{"n_experts": 48, "experts_per_token": 2, "normalize_top_k": true, "n_kv_head": 2, "norm": "layernorm", "qk_norm": false, "lr_mult_o": 1.5, "doc_mask": true, "steps": 9730}
Below are experts of layer 2 (counted from 0) of a mixture-of-experts language model. Rows are named router (the router's row for the expert), gate (a neuron's input weights, with its number), up (a neuron's input weights, with its number) and show model dimensions 64-127. Each number is 128 + 32 x the weight over its row's rms, rounded and kept within 0 to 255. Numbers have three digits each.
Before each expert's rows: "comes after" lists some tokens at least twice as common just before its tokens as in all text. This comes from a sample of Wikipedia text that the model never trained on. Tokens count by the router's weight.

# expert 16
comes after: " | ", ", ", "–", " in ", " (", " "
router:116100140169095079095125120145094148167120111196140070061149126150118134115101089100076146096107098101092162155148134142146114203089125134122127082175142090219079102160146175119143163164175140
gate0:135160144137133102150110102117135115172125158133142121141119122159144130135157142134115095165090147184143152186162122111139126155172127158113097133181171155156075098123095142107096115112113063
up0:131104131136135106106144096147141181153094099130075149138125105151135179149078114096097087149154083187154146083138115110142157104122088140120146107092134140129124102080167140157171072156071078
gate1:087128091112097131141184111065075113145180123115070145153180102214105166120143114134072104196109144178086130088145188156166118155165180084102103139127137164155153131141165112089127129129126156
up1:173119118198101131134186133123185204133148170115154111175110139184108152138148184148188122128181134135083115118184110109078108133037115180182099162087140160138109187187120153086037163064111118
gate2:135100103176155128178121167084121097135119106121149127094151119173099064177117147133111135084129211114144143106105167145139120086068110112159175079155142081161095132133110181146148133155182158
up2:078151135192147152125133199107101090157124165114109117169141138076119144095195174091101134177095102137135125114146100147151121156159185093157115194055086160065129131086110135123124177095096126
gate3:098146167145175139100132175110123199170140112140093091144072138162093124169104099164147189179150172244119141121096072128098123119093135112119153121098086178083081109104092107127123137124151134
up3:090106177080148149126194117175125105097095119171118151123109119168065126085160101145138170111083121154128157114121155129108194164105121121108200129107130128143094091083114136119126114117160107
gate4:101100172157104067167168057155169140101145149160086166108172130078062175139126142142069158142117069156135189211069178159077113157113115176124162105162103156123130137099138143095121127116116096
up4:189188154114032119139125138158110162137083092181132158103143120058169147134144134117102143119101133159142106150091130149142105052122079184154094109079089161085143213161108125213108152135139132
gate5:140147116115131111127152090093158144112108181072162115110154189199096120202118148123131184132078113103132129164160148135079145119124192130145118130160197133162137118103103184098152135145164164
up5:161121126142162145167068145098098160150118117139171165126146138147106121157124124076129075106160049120071143131104074166136118158109184126111097127084088115080082098083091102109103168083153130
gate6:104128162114105148113188122094101103103140132197130078174157078090107117157074108099150188126150115105123127081142076161143100103053155132132146095092147123147139194128155087152099148089188097
up6:139130054117122172117169136163154140082102178192126124132152179071081115181088089162147161104083092096164169145098145136136068139093066083145187112099112175152156135116060193166149134149125117
gate7:080139124135101121125073144095160141121136146113072167130183152103155143155139151148112102131133136109073154109119152143134112132120119133056123223193100157135146112149155212134109110158194104
up7:149116178180145122108072133097113070149166149068106100141094127078106100106136101134105130157195113169141109078123178135102153115175123149128082147085140132138164107157145126152083143103173125
gate8:161104109100110137129090209114100128162125123156131087176116149097136094135188138121117131122127124163145141106127184097140163120081118139114130159135160139116082049154074124099118105121159082
up8:133115162157157119110155122124103098184170118137134138183184102190068148162182158115147153176113122124113122147198120146104063129116137065107160057130063137123149159094190123084144100107087149
gate9:150137183134111093135063125112083115131139119111145081184119166174129143159127165131121160082153104165115114059141137106132128134059158154118108043114117139140159096098091145104152143168127135
up9:172138193161145149143142145145138134132112124121090091115133156185135167178149097144060145090131130150081121161121150163169048152173083144120112167132152103119057079127137082086094098112138118
gate10:176135085133134172123154177112175114120156115119088162110187140121140141151154074131105085094085180068125096139160161152115190048145122099122151238107108139143173129072105085140148123114140207
up10:155146112068157171122174143090174131128105147088122103130064169133092073140145125133130155147186137174134176135144124112145159157128149118183152048070168145085100140105120085084117194107148161
gate11:153122110126090104087142142171116154167143227120143134122114113153115117156154076155122152081123163105100117108151151145094130150172109126173110151147110071116125117159072132124099132143185119
up11:141095065121127103164140086151163101085124125109181102182149126125118117135147124079156102173037096061136099147182125132106127099177171142102069129127118098152121061111166129101123109142149142

# expert 14
comes after: "0", "3", "1", "4", "5", "7"
router:139177132139121054135134122083146140096152113175110064127164156142096077190130117127145068098146156140125110181170145158182189151088172103163131134095143076099078130148124151073129114135196134
gate0:116135116133128174115094074121157113129122146103169134169081118160117153072076137190142065131085152127156146123085164116169133141102129160064143123118132073168073156136129092099148139071176177
up0:080135145144125157125162140105108096093139152145166103131162128070126051062138142084149122079091065137083128219146084111131157080159116134075155162157158163127173180134114139126138177089110083
gate1:054146121147080133124140128125101151137139175086128097183131126120092122127077156132113161162139156167138120120156089134108084110120143101160141117083115142086149106087114131133171080122070132
up1:127152089065138094136138066134126154135140214105106179155125163152144109087101103134146118101127121146115053173072091102091125127172092070097113167082105133128171162170130121162160105130118167
gate2:112146091139161139088168092132133171148149104085172187151173124087149144086132160115105121131125144093121105141155193188121115099142107098100157088112168099104139144154087152179112109116140198
up2:099162097086148107075140203126182107150142173130159145189128142152137184166156145208120086126082132154060114133107109110145180143132073114137103111080095114110126155097160130130124157155078147
gate3:115123114147130154115102121093070162114126121149154107095136149188104140097165129133096186157061124142092111122089178117099116140144109161146103175153163102110113160120117129118125100154117100
up3:086102128116152095119149112140147059108101111116131173109108192112152123176176112132075081127081086077185184182119164141160182090164135110143172173141138149106180122176126125137095165152052129
gate4:085134126156093109139118090093160138162158137087094118095149134148101212151193144165142164076100107113112084156105113123177150118129158119127146074182076143141071120193112121153136126169115187
up4:149099142125139135107151120117140093167128089102129172215099124154102142188085118098147130101157115124088150092108157137148171126075129164088129143125075128134160184183126120116084147096064122
gate5:097073132099160107133141096177123131168130168142152178060132143135141096042172087174154132122146123178100155150135169072171204130120149142096180113096180115139127131181145122100108098128164120
up5:093116115118108086128080061126166127119196116099150157056183181146069095165125110113135155137133191126133110151120151087099134130105074087099180091132140161120160099146164159150141104146081066
gate6:129140149118097100130113131127136111102183159158098166146134119099145148141120101085077097125155166110145181105104134122066119130106125112164150148102192136088050189207098125135154163128109102
up6:135144188132130100080161103097095131126133146143143110168114111204092148175104149129095157098161118124092108230109131134117099114131154145108145086111152123119150163187119072106116131107129183
gate7:143122067154069161131110090156189167083167141135198120129066132126163168183203117142144165102086072183171119113119152118111192184134149115100160158134150124084089162138111150075167089158111120
up7:178167095131092146134125105135134160144157138154150106091127126157147162142167118122119155111188150123137063120067143127140155120094153118145157146099135145131085163174121105092134106147035087
gate8:054117126103111140071152162186106189149184147136069138149206153100093128124145146119110118178093132100095148115132169139093138108151148106099134151087186099143133112146087141108137103094148147
up8:147130155134147127167107154090107106148112112102135121139097082082131161148133149083148105152064161157177087155082098142087118160109122101133136228127101153127071116097129127132138110120162114
gate9:193113118126133193133132130136109127165171169181188131104147133123142108128183143147147154122141068104117159128128120155110133173124106105186156130075133110129124190168096153144167156088115063
up9:117140054170104109121154134123133159158115094128094147085170123092148126133196105124119117130142172111152149135108045107147146094115157148178133153106158106109152154171121115093174076130103183
gate10:116121138087126126144166194168069134165070157132116110111128130148110146187163120127085094081094139066128130144145091125108140101150168154113098100158129147160140101108132113129146099132050105
up10:120148138152086133124121089136176122106105143184140137100105118127130098066081162124102101109059109124132141110201088127156174147108166185141098088122135125129100103134119153172139114136117148
gate11:170182124138085123122101122111206136140146132117109157206107174108153163137090131116142172106090168087102087133085097085128118109090164135166090186126090144112177125054132156069079083109170093
up11:130126168127089073124144147130179141137140116112141129156129129184077109124107160113140158164190159030099150123176132147091139134116103144155155157193124168086134159089141114147119118121080145

# expert 24
comes after: "2", "1", "\n", "\n\n", "0", " professional"
router:084194122120138127131129107103128144080158156110151170105146150082103126141134140146081105150113181154093096150091106161148111123149181094133104145144115164153160155185100108102149135081061073
gate0:164124205104106134150209098203125121152162129145128082158187103139197144094134167128127127084127153052172080073150085162095093130132181097119142153125126107067116103129124167095135113129107151
up0:127146068108059081055183166118165110106147103094190163126158110114134184123166144156136114070072146130143129062137133142183114097125140132106169112095097214159123133084088113113129164110106110
gate1:141138149142169155164100083073116136122157143115118120096172126060087107161153152140089207133098124139108145129082167129081088118084117087103132059088135074138123119066109164136146170155159102
up1:162102064178161145092138111134164154126134075109178180077127086159101137152113072116109130128178121167163133186153115143096136173164099096081130131188158134135116093127181054081109177160159128
gate2:143163132133133133119156071092085153115112149114135136139102192117127069109142129106109156138126124071105139140116147127094092111126089138111118129123105128084152171157111137096138135105145134
up2:176117146129115077120156111145166129147180189143116180110109104104156100108171149128082089117143049157106152062139112091169099158111115135121162124072097094108057090162082118174109160141162104
gate3:039158138137107135126135136162118201104073105114105141093161171121112134161130117126100136090130119085157172149131132159085076147154137131158147158146126100134073085126104113176139101163150087
up3:158187153094130117136062167090151114098130120141100140118164109133099092176170108166081058129134139176127124121083159148123094147126127080121116095132127162123181157049134168168134114117211149
gate4:158147112094146100104184127104143078178149124119106085142140118087162158054127122141108141069141137117086097083145164090153135168112122208137176148108152131111113112102143151148078155103158118
up4:187164129087101111118134168095130112102099143112137129141072111108102191167092109193095123077135160089141167120079119155171075127169124104115092131130119090112126178155106084107100121131079103
gate5:110121100105170154091104146098086170092123119079096142093134128064106127101152121114127126135095169118144166146111113117138143090129119077109141154143168137156176144074147145178151106113057113
up5:149143103153154087109055145136096154136084116130151170156151087107168114169119101132141147140099165111128134154179147120193119112111134110136160162146141143172137131108093128146089131125191094
gate6:139068127091133149116142112133147086201130120117096169147110074153144115144134106065131112139109173097137172098095070122129121056140144189126109114055152107098112096178164147078149135108170130
up6:157141135140132074106184110122116108139130204167171144118178101108089173163095179098085059118181097169146154139035071108107098137135136096177137110116101127111141122170111099140164110142145174
gate7:142170071081111117116163157148095173116140141143144110102105156083102099122155130113070151099099123162111130124125101116156140141147124132124117102182143113180137144103139087146118071152141113
up7:103142109139094159119089153110117125153188159092143151089126129127118166095113093142130106126112068131117134156147204150114151135132083173052090090097190102155163166161099171123106149191181137
gate8:085111109132118077044133090123189215176148151150062176155116155068101123132119123133099156152095171122149145155074089110149129175142134140103167143116096109042116143141129146131155101151057080
up8:148117147075165128146152103133089120123167114129142151070105173113092128146097141236191155097129107159142089128072146148157151167150158129117109143101055159159119121087047142097089150153138081
gate9:176124156146127090124088133129151129097155143114103153154142141162161169090151078088080101082062177095118078105125138120098115126121127098103226175107124113097071098119188168107110103133126123
up9:145168167076123110117130137206146133140148137145155128114159126173128155113127080114113161137141148139113090110092117144145116108147145125080099194132162168152118100113043154135136153112129142
gate10:144097100204094115128163081110161077124166080122109065101131128126089119153145139124140088116146112097115114161138025166136112136127124140154123157175094184159181150099178149164125113111085105
up10:069188122114162096143107167128092137202152112142082084152118133141161121144132183131119169122078140139103137099123132130086121117106169117175148019109069121171120132111083141114140202116146109
gate11:070093108154102180086126161125147136144161102174127156111169115175168112087171116154124107126169134117136146164165183087072119131170175116147107144210121153098059139170105121121060134139136143
up11:124107149162128116113121074128136146071142118138122095145094161139047131098186122169168162143117117146189131154157129147129126187132094134125066108117177114140141055136131103126166100152117139

# expert 42
comes after: "0", "3", "4", "1", "6", "2"
router:056174097141210087164116131110105132105120105111141107114105133165049162169112098116122139145169141109103147178187080130102196134119134143147071097095101109114102118112119070074111158101130178
gate0:104171149112122119120079145090137093120135120139158146098108174141157154143127120124151101152114111169159102158095146122155124122092033108094152126103129101165148134166062149106093035177109113
up0:112137151082152144139176104154106133123162105082182135092134097101116121117135094183128178146120109158083147143090154157068092122213110133128095110225194122119162129082089107139133112136123111
gate1:094119125125145136120090154166112108100125108125106112142125133123088162114120119115140097138179116150052115101158146135136132111111121197110121113066114155117170081123137100194138158135083122
up1:170122145185129058139141139082186166175161100136156112100139097138082159121210155146074098066138126167163140164066094152080093152180120116122081136126088124170093149089118087113176110127114113
gate2:134151165207119186187166132178162131157101086135098079147106114175096164114106120159048126166119111087106094135157139119150122110152129169139076077184092137135147142143093125113114119138191093
up2:139086146143095129181148108154212082111139113147125096083161107116094135060178100103132114176095100099104159173185169117155101141131094115091156106137183098132100134174123119136151073138117137
gate3:057106149097120164157174177159091136072109146052091097207114110128160148147094152057132195174165070143096108156137125189147138088084161123102141096129139132182166127149109143142166168153148159
up3:166148079122100184124113084162195198103102169129133169058099143105105123090077122123171106134141121139160133083179137106144170139203101127174144040083134080096130149112180100138144166154168125
gate4:169129143139131127123124067163163130143115163083133131106128077127135177116108138156131079144134095165107106092100127125061156129171141142098101156094107146157126120183133173123185123190132101
up4:176151122141146146118074122110186142091155098128112142111141136096149128152141032101077135128140092087121110117068126104111137126180122140128114075090117117155175158096186120143130148129178140
gate5:112114108203128120155157126169176127108130105146137109091083097116101153148154112121185205127155114143108081191138159157168157138071180138095088089139090081149109110145121113085098159135155106
up5:129137152099150171158075094133099098101091152133137117099124116071116088140135142128091157131067148183088161137115181091123143138168099134105137115146120119122122150149116091114162127129127067
gate6:075123117154111111123180145136086085142108042090165095170154128185079133136153109118154101163110134136097160098084134130133157169062051119123089048139095137123133140092132103154150166123114080
up6:154109139081093104132126156139144175141082120130131069100103110147126163086107160142154124164141147155147161128146111106091114123216077181135152128167143146128106100151114119138144135105113089
gate7:165080129075124138098115130064156173125150125123127156175147162157100117087164101142154130092116089175128122119078157151149130108137146147175097117112114133192146156154120089106144088090117148
up7:102130125171120157124125157138101111135115117080102060124138124123092172140168190096097094054158150135139147089098157141149131121072125125148169072123172124067176181104125110116159128170117168
gate8:146151118150143074099171173140057090119107095142113148139168133176166173046151138162132122124163109113134095082144100107169113124165121145116137216136167154106131082106088092138187084067139118
up8:101149150150150114102128178144225185191150131122124132108078122113102157112088120173120125171160169121167122127158110101124150118122162155172101056094104108123142132065050135107153148112134091
gate9:082124169190092117108141140130151191099158149165178110100022122122133126128150135135102128136130135072175131131133095091168121149143104142148049092192172063124130126149155090095124130129185152
up9:122152105140069140101101099190107161125113105151142158138160161185139140085109108151143120130138112171133142147164221124109140143083102155092115109167152149126101067148118114068184155155173130
gate10:161109149187110134147122098164087067139120148123115119120165081099127154167126141135142156130112149092133102135165103162145126115109144096125106176113098087104097104151120163143155080121105099
up10:171145126109124127127103159131180078090117157162092132130148129067122159111102108117167152091096141115143125150184171045152122113109103098174130156084127115160123110096145088158164150199137080
gate11:135147133179138126160125107121174098170097118131090157143094144130127116135085140126109136113137166112152096089152131137104031068120156117107064116067116146156086144162132079126154160169124220
up11:079212093088129097129081118117088144157125131116125137146101155191125144042086112125108100086145129083141140106090120133117139144120123114155161103040166107098060136166155154155131103117071129

# expert 31
comes after: " | ", " ", "| ", ".", "–", ","
router:134093136162155096150148132186093117083123067097164121147158110109178115113112150170116149117145116165158153117140136133148149123119161111145103104126193089111060082098156147138112130118136140
gate0:051108195180111169080126069073094065137129081167108125137116100074151101182167147096117125107131127129168138132147134139069077082090164189121165105122101132157122154105162173112099146129160130
up0:126090166124161159092137105113169095102167064168169121146130113106171127155120143116108126090157121141177145094113078160119152177044102098187102157163086107115130142123116083127116128138151106
gate1:099172093176104158109075122168140160101124118057100145174115135058183072063112070088159122104110142057161145144085176133121082105149117145138143093132113143126113089106136113130120154077140134
up1:127131146147087117151159078167148101207143136163100153124169088053154134120156147082160120142172100112073150130159121161028108163111115094194109111073112134153113149132155061120110173122145176
gate2:082118171171098136117170135142102171123081188113152135142184187143077121105189156116152175146078097132125083131163125125145109108121116120119103122175167130157093089160152129177128077166158109
up2:121033089090099114107112068139154122142204120113113082118145135133104150117130120158112128100126140115143136129150154128108168134208129058128113190163108148092125142137098105137139154120136133
gate3:110176133170090131102153167150101049088071135139104139137133119157150135099156121107172148135158153111117100101149108072099095106159054132111146140137127157094130168135071103182106144107101142
up3:134116154124123139090120120100103109109085130094103142141172127101135126090152100182149129047098118108162162062200100138144149093145112168147118180129137074108132089079159086087120141132123100
gate4:187120136145114097124138128159137105147167127192162040183115136110121118166104103121114107143127157117091125098108149148094112108136177087148195126092163142122102071149121122138107073106168052
up4:137083114187163097109111137081137152100130152111139087130121096138100113106123152135097104143091172084063073127183209142127112068150081154120166081072201121101164164142151127143154113155165179
gate5:177129094159132178175217124154111130167155097082105167181108118132133092115150140163139150132101097122111095054097174116181136134098113081149102128120156101135169129132115138111083081179150132
up5:103178173148161161154156102161140102163132134145094167126077134150113088127126102114115123185109132164094164141112057109125190191140173105116098186160111132120147087131078135072080117097119130
gate6:121091150122139087146100171132131186055152140109152111195145150201111137094126078153113180120110123137193130078149148077147125139083081152124116179121088095118069177126098105158157181143125128
up6:161097118061123089151109153126076099170127123118095171077066132108152105148092110141110113194082112123061129149144159139146092130174141115111133120083177141116119090140118215098134069166141064
gate7:108169117135122121122078123167214085159088096144137114076112132183148112154146147123183156155094155154154116159120170113080113169192181127121111179141109136084114083174165154094148186120187168
up7:128110149158099125085143136179123088137157110142131132118070121145089096104141125110121192114129153095119090089178126140158155103190181156180123055175123137194097099077108151118109105172142103
gate8:114123145170162140123068141129103146087171092131122112158158083125121112102094147126167121103095174126172146174128162161108145116121069138153102118144143167098133128058190118043111134190134157
up8:167099098132136117136084084083110130120136112135128131079143140182144096157146114180177122050171102130117134137134156144136116141089118144120081076095082135136124168127093173059154132181085099
gate9:163142154123167128123126110104121192111114116110065136109070129107092125148113145109066098080144095175040062148114100151203065150132116115130128079096097117123105126148210115119157160140150139
up9:117146131102118084101103150138116164158195129115123145113106123091154087092108142104128080090204165138137141166141172159124150129102165165129192170150104112127109162099142122132108108156151161
gate10:083127181152087112145107162120142117132083080137179150139110120142133083082126140173155167199156172143126079085148182078129164136141116168130128079099141150140112151172121100125207118143064107
up10:129105158151077103106123128084079154174149138124092120158116123128083106121106100119117139089194054144156122121142115105156113090082182091164086096153148153089171176100122155183109112118139085
gate11:116150135092162181148173112174090077079162048137104051170146111178108117114178129068104160161124198133125126107134113155081092087145217149180113176161124087107076154141159190106101101126123187
up11:115111073129134146055100162152144152125158074119088132108136119199110136138151088111101197101173161177121168126155171146082102122082131113127086090088193159068165160110191151115108122073127149

# expert 22
comes after: "\n", "\n\n", " pre", "mathb", "978", "ter"
router:154110105149144078118124152170131102143167080189155205127106112230148136115086102139155124161146180085073092092125100126139177136108128100143138073122097155080160085111138138136135107095139059
gate0:171146064118146136192110133111096095126085101147114130044112093211132075155098110089137126113071134148140116125195191098123181107100072116182104118168173151127150136091214110128130151111109202
up0:114099141117161121089121153123092142160093170138116169124115129189132133146167123139109098160126122183100133173111119162138119118100086070093097176166101140177104095138084131140119145104148086
gate1:185155126096175144148075150112132113170139142120159152149112118139117120115139117166126126137132166162134090113114098121094128174102130149146122105202144130122164117158133080135061112108076060
up1:090177095163135137107126129119197120091067165112142094075133157132126158122125133123144163072136098074055098141165170149115134108100115150157152082093155138145123146161187171117118165107123099
gate2:104148126158101165109137161102112139122158149090140121097133155137087119198145093090123152176095096139168128128150116171106063112099150136156153112101091164072152157151127177087132111127194110
up2:065167052109110129125137149161116145125169115109106146161142124138180163118125105120173109138100140105118122094143138130123200173128119143132121193186140120112139100105119037186196144210112093
gate3:149100112095174110111156149145119069102092140160093194118146144101158180158110115128112166151180120098116118132132130139092048106086104160079125181160109186204079107105138139110151115125156164
up3:106136219050187110152126104137125159103140160151129124087157181135095128115163106106074134167106129131165117115128176148210117145158167119135071114180128140066064076116081107106169082046095089
gate4:142191094190154163144129107072122092116083149147105172121110136198141158108099151085113131183150110123119098102151157170159082150127096115155099117160104100126135139157112133112160110104100093
up4:153144146120128159137157124113228135153121115152148159063108105183107150170113146121104152131136145163151096155141133154105156102139133109137086084161116106165151141158150158171082164148188113
gate5:177142151135148097105128092186163134103146108155124147127109086073133128169116111162154156105112202183145134118112103117114191190109161132106104116148158150083071139157173084152095094150135114
up5:163139170233175118112118109132122155154142098147128182088093115125087150086114123137091155101108164178121114140090084134107141147173100115125164117152127168086079148052188061129184120136104105
gate6:106142108107150110114115096137130107097149130139163142097120127092101132153130128102103124157076108158126130110093229110164118158165114102092102166124199115148066146115151120119111087106056169
up6:099126110151069110122139176102200183154094113090147067126135097162115130102171127115145162122175099121113132125157092136185104160138084135117140063140097129132122155162141127169122146208179112
gate7:044135082180134113121123097125176085098135141150127149219083133176122124102194142141125110132109125086087140091123149120117134117176139136135180100082126170129157155171111126147128160149175152
up7:189090138151102096129124128172038117117118150088138069134095166039074151247142138125131137227095101174107167168096144129131112151209136151138159153126099132124110160071169096103138074138089072
gate8:110139133079136188158155145119129168097174096095113111137130155128083169156150150177075149132083119114141113116088103113169089160131092116103124126124140090131167101053125153092086103084212125
up8:096085166154180139154182111136072134114119137168061152144146117146184179153107125163128135055177115122135082074113080132132080128173107106103111098106081140129102054163154129168188108154173143
gate9:069118157128115103110179094152126060116125151143094165218097156102101130122139137094095139083120127127080098114102136119083210137051116129144160129130096165167089173101116124117112143126090143
up9:157114122181163118127157200136095086106106141155135104144139147127082124161139115142131143119050139160107135169130145140105175127137174127098144186115113141131178133088083139116143091118143123
gate10:070172118120168111071118163143108177101136134109126135097128087141089178197160157146106173106179144128167081121151161105146142131103107120149077176166138097161105152138066160120112121133125114
up10:034157078123049126136192157135144115152123093157177128110106146082171149129142110094126088160116103130125152090189106127135146113108109149154168130134160139075094129150148122131114130082126129
gate11:160118193067157132172170111126148199153084092091096133185148121078163102123170189083164089119098190162142209150116164152082098116077173131118113140129057147153116147111141111160136118108076108
up11:141120111113107130093150154133129131148108151111159156080036119172118092182070167117143125098156115110056117130134096179182133129180183105135085151141098162172140097168194122146068134172131076

# expert 2
comes after: "\n\n", "1", "0", "3", "|", "4"
router:120132139154173173130163126113077100094153173113110102059146139167107075144120113103142148143080112082144144136125160077117114097204065101106198195136140139123195113155148130141132155106168150
gate0:139127185152114122176097186149161105166058154139150137135117081214075127068103094138166105112106126143109148142126140145170104097179120071121096155077121114126129218147130121147116088112135148
up0:142093119130140130129114169050103134123124094125117200071118148139024157193115098119153092139097152169135156158065146152108193127114044153114094126169122134157192135117165132122105132197135106
gate1:189103134120173087124111130131119139159132109091082128104128124097146211163101178105126146129109115105182126098133161153102123102182124142143138162162103138124110115081184145146060156136110101
up1:135128150115080123059105116114076133133156130107090127136173099088082125135128148140083205093112102091159153039104162118189101160100161143109220170177148180097111097085126162138111160180115148
gate2:190132119154102147115122126134128152143133178115165144152108100145155182130133178087149165109122126128155117110082101101110154120158116117099135169114099123099105172155102092102094095121119110
up2:188163143143068170123095160108077140116125137171145119157119123078111137059160031127157165139182110163134143128152183134103136148129100097155149133099119142149173160145123083156104114090117113
gate3:132131098160095141146099178102124076126058160107126134076128134154159143115145078159133110089088128135168130050157148100166124143198113112119120168224105100116101156096099130125181149181105089
up3:135093171080093155130057154155150181122080078168132122163096110137108191193153124113113165197135122126097155135142218087134023128100123075104129165152178076110105121136141130162146168151174104
gate4:113106073127090122099132134160167172138127161141150152131095126119124098185177121137163056136120150153050174088118134126116137140121124110118143088167080162167072096187084145121104101124161076
up4:175140111140088143101118197167078099097138082119106097111140109093127132103105128094100186179129132115158088099142111167124163131129163156125131141132095109133077150113050108162082159128127108
gate5:137132166199175094109107119120150151078084129110096107142059114090142087165133109117127184169083165080106142100106118144113171178137121139069178187172081127120184116176124138078087118115126074
up5:202122101092141117118178117101104134134066131106115091131104150146177091151049158104150172138105197152126131102140135140140083104098169134161099106148158109122131182151125143080171121112159144
gate6:136149122167097119123135055094045132158087204142119110111121116112148134137146131089118158120145102167164150149134154171152127103127128074037102177099110073153125135125185115128087073142118140
up6:133108116105140121122124152130125117135143186090130162164143144157141126125129141127157139150164114137121131056122092113110082106081069137162131146112144139129119154138121164126140164127064180
gate7:134151103125160132124109139162182143125143144120193144115110129108093148143088118183117107146126167161143153132122151133086146102130131123159074137125142185136097195064139067155132135210166089
up7:151119071131141119121171131174199131148130140114135116139093163151135129164131112089156091122092122122106142140135096097202143173142166114156129163148102133146120116062129049156103123181037169
gate8:142131160095112153130138110115138070135094132130139173113184090180116156092104111095144086169099144159096119118142209117132061076134130100173105152157164076113164120091100110086135129128135044
up8:173102093074142140122111119138097133183123126164151146105138125135145081179099095095126136124149070174131141157090067086158158144100138080102117145123147100123134086057166123108098119083120117
gate9:148142114123092131118136145145094074100116088078147136168112114065105086156080158139125108153075175141158109122120157082115151091154152119117129149152147147137173151135119126110119090125130137
up9:128135103135145152080103166160166183128124165160150085137156114119128121128140147106122089124124132096168169147137171122142083128105152111118152077121184107088127054134076135147157071132155151
gate10:162101146099136087081131161099124139091138093092145101152156113160109147133097105136155145148143053174062148135155176187102159179181115139139120110136127139114094092191130146160114144178110126
up10:201075093060170167149162127170146128174124103123195131103113077103140116092113139127202157143091170116179162140164164065161168119133138124077122151128090064146144127108093066124131152124147167
gate11:086158130124152040112141117174089105143123216154169146141134161166144141154140136124152103118125180137134135091167138134127118136175160114141108144070117116159193148136098106146153147106076117
up11:107103167101136124110188116069103079140126076211146156135165161091112104133148102147129074097068141170121143145096108101116119091107090125142152114105136105139091159095101126128119142117132101

# expert 44
comes after: " |", ".", ")", "==", " |  |", "==="
router:088118219136063142129159114090073149083092155140102101105194120134154130068113164112042109165158105114097150103107122172136120053150083128129152153110101136177106123109076125164161161056190224
gate0:122111126180143160166094122200061147085131095108103088094157090193158111130190131110129173101137163067111100131148108140118172183116119141086130135171140179135149200113126128180161143135092164
up0:109084151162175142134120108140134125159118061120109048142147143114104038175104128149112129126112117087149140066136131109111139135134170111130120173142052153125147129097138140119116152142171190
gate1:118137147134091183142099117156178160155135154156097127139154132160119128156098165128144172132028100133159144138115081154094141127101089145122166110138113111147197182145174190137125221146093116
up1:139141125175170119136129093116157091129158093119143124142129168105137091127096130179134093111091128101136113164152116123140154086158115110134128174097136069114145118060159133184150162129085108
gate2:104140141096195128139107152109170091083081167127117115188122154109159097122137141171084092126125127150118141134150153169105104093157173115131117100128133175164115155083075138104165163164145108
up2:135120103059129120141094142130069143143170098108132114143138161109107113132149095110098098195218135186153121139152150124097120133156100077115148182214150118110104166150139134126147152128157071
gate3:161112129159153081063115094176168166097119153118131131127139122130133176176129110131126139120123164100176156130153085160181087158142140092133083074183110110150145181153173161156112151149141200
up3:161156161156138090131165137152071122103161140115038116118160131116104111102112096051140185108191123044110131090098108127117112124199165103117196138121153186153149124095116165112131174119075174
gate4:061164077133136186118127078158070121075130064111145116118174177169123096129105141133120132116096189054151153108126148119146195106155062141170141132169155145156139135091136123138135145167103192
up4:138135106113154137092148102090090155102144118059169131242127135140113131124120155154096172161169096132174169090121164185139069111153132106099106091164102104147135188136129147152120156150073152
gate5:107209127158100141169144122127135170171160164126154175139211118093120090108131128145133171131096131201177102125063152115066141115145158096117188129166181104092097070153130168104079127138141140
up5:141144089092102134152104125172040191168145112111098134125152141127117109069109138180066152152141103156132137118146137116114174157145139105120105137160145079147120038094164128132078084201127057
gate6:108152133096149130119165101135132144102169185128083083113159124112146124214134175107120130114127113168081169142106139148111141070104091092125139179107110153153124102073043117084119117145182084
up6:118097115140126168147130189103124093137154130151142091160129147217089090092101107062141153114104155135146081132132109066140183087158137119065161203107092086118184071112084162120131094156155112
gate7:180207117125135177056150114164121111178161102142124117137116178129120131218109170096158113121089107109102107130097165083072132099111091185123181120144114159092080174164111164074119154157135135
up7:169173107104036144131150178108159194165116131139103149186109073126110147132172125126108134106145129132137111067167160139133109101113161112142125143134126102124161106161140062164131171134102166
gate8:148116116137095141104111147093186123154096118156181156136105162074155140116109151094157113124098164114113187118145115161106118143071129153147128118111113188117142079125035094125172166091151072
up8:138168124114138168187136092073118121104162124146113132122152145099148114126139078117121103101082161146107088173161048101127187109040108171106104142066137102139173161139143153121146157131098111
gate9:207145121103139138111165086124146103153120147110172140101149123069132129098125128057100190110113109184139130161138120131110095076127135142132083108099120116176194104115154122160116086138168095
up9:190114104178147117161130115088105130133126125176090165132122130121085173187158141180157165171075122115121103109162074133210093157129178128162191099084077113139127107157175089137125090136118142
gate10:177110137144129123138057127122116157102095120145098107111212156135162179157122113121107157171107123134167156129138124146134148091116143114137109094136156155082194122084092160131129110105170132
up10:059190156157150077118137122125163151103160104138174178166096080092124129109118129130103142100115107134141145220099109192055030110129120119103148071150099118128068114130137086102111113163123150
gate11:112106168090119194067161131136160079135125132138158138114167144085168184093134175096117089123120087094085174063127166093133120114125112115136119076122103109136109076134168104153155137124099157
up11:114115184175120132137139151053135118165115161135141070173164135123104097144097147143122131137069095090062141110096170094102136117104118112118135087091149155168179170077177170090156108087155174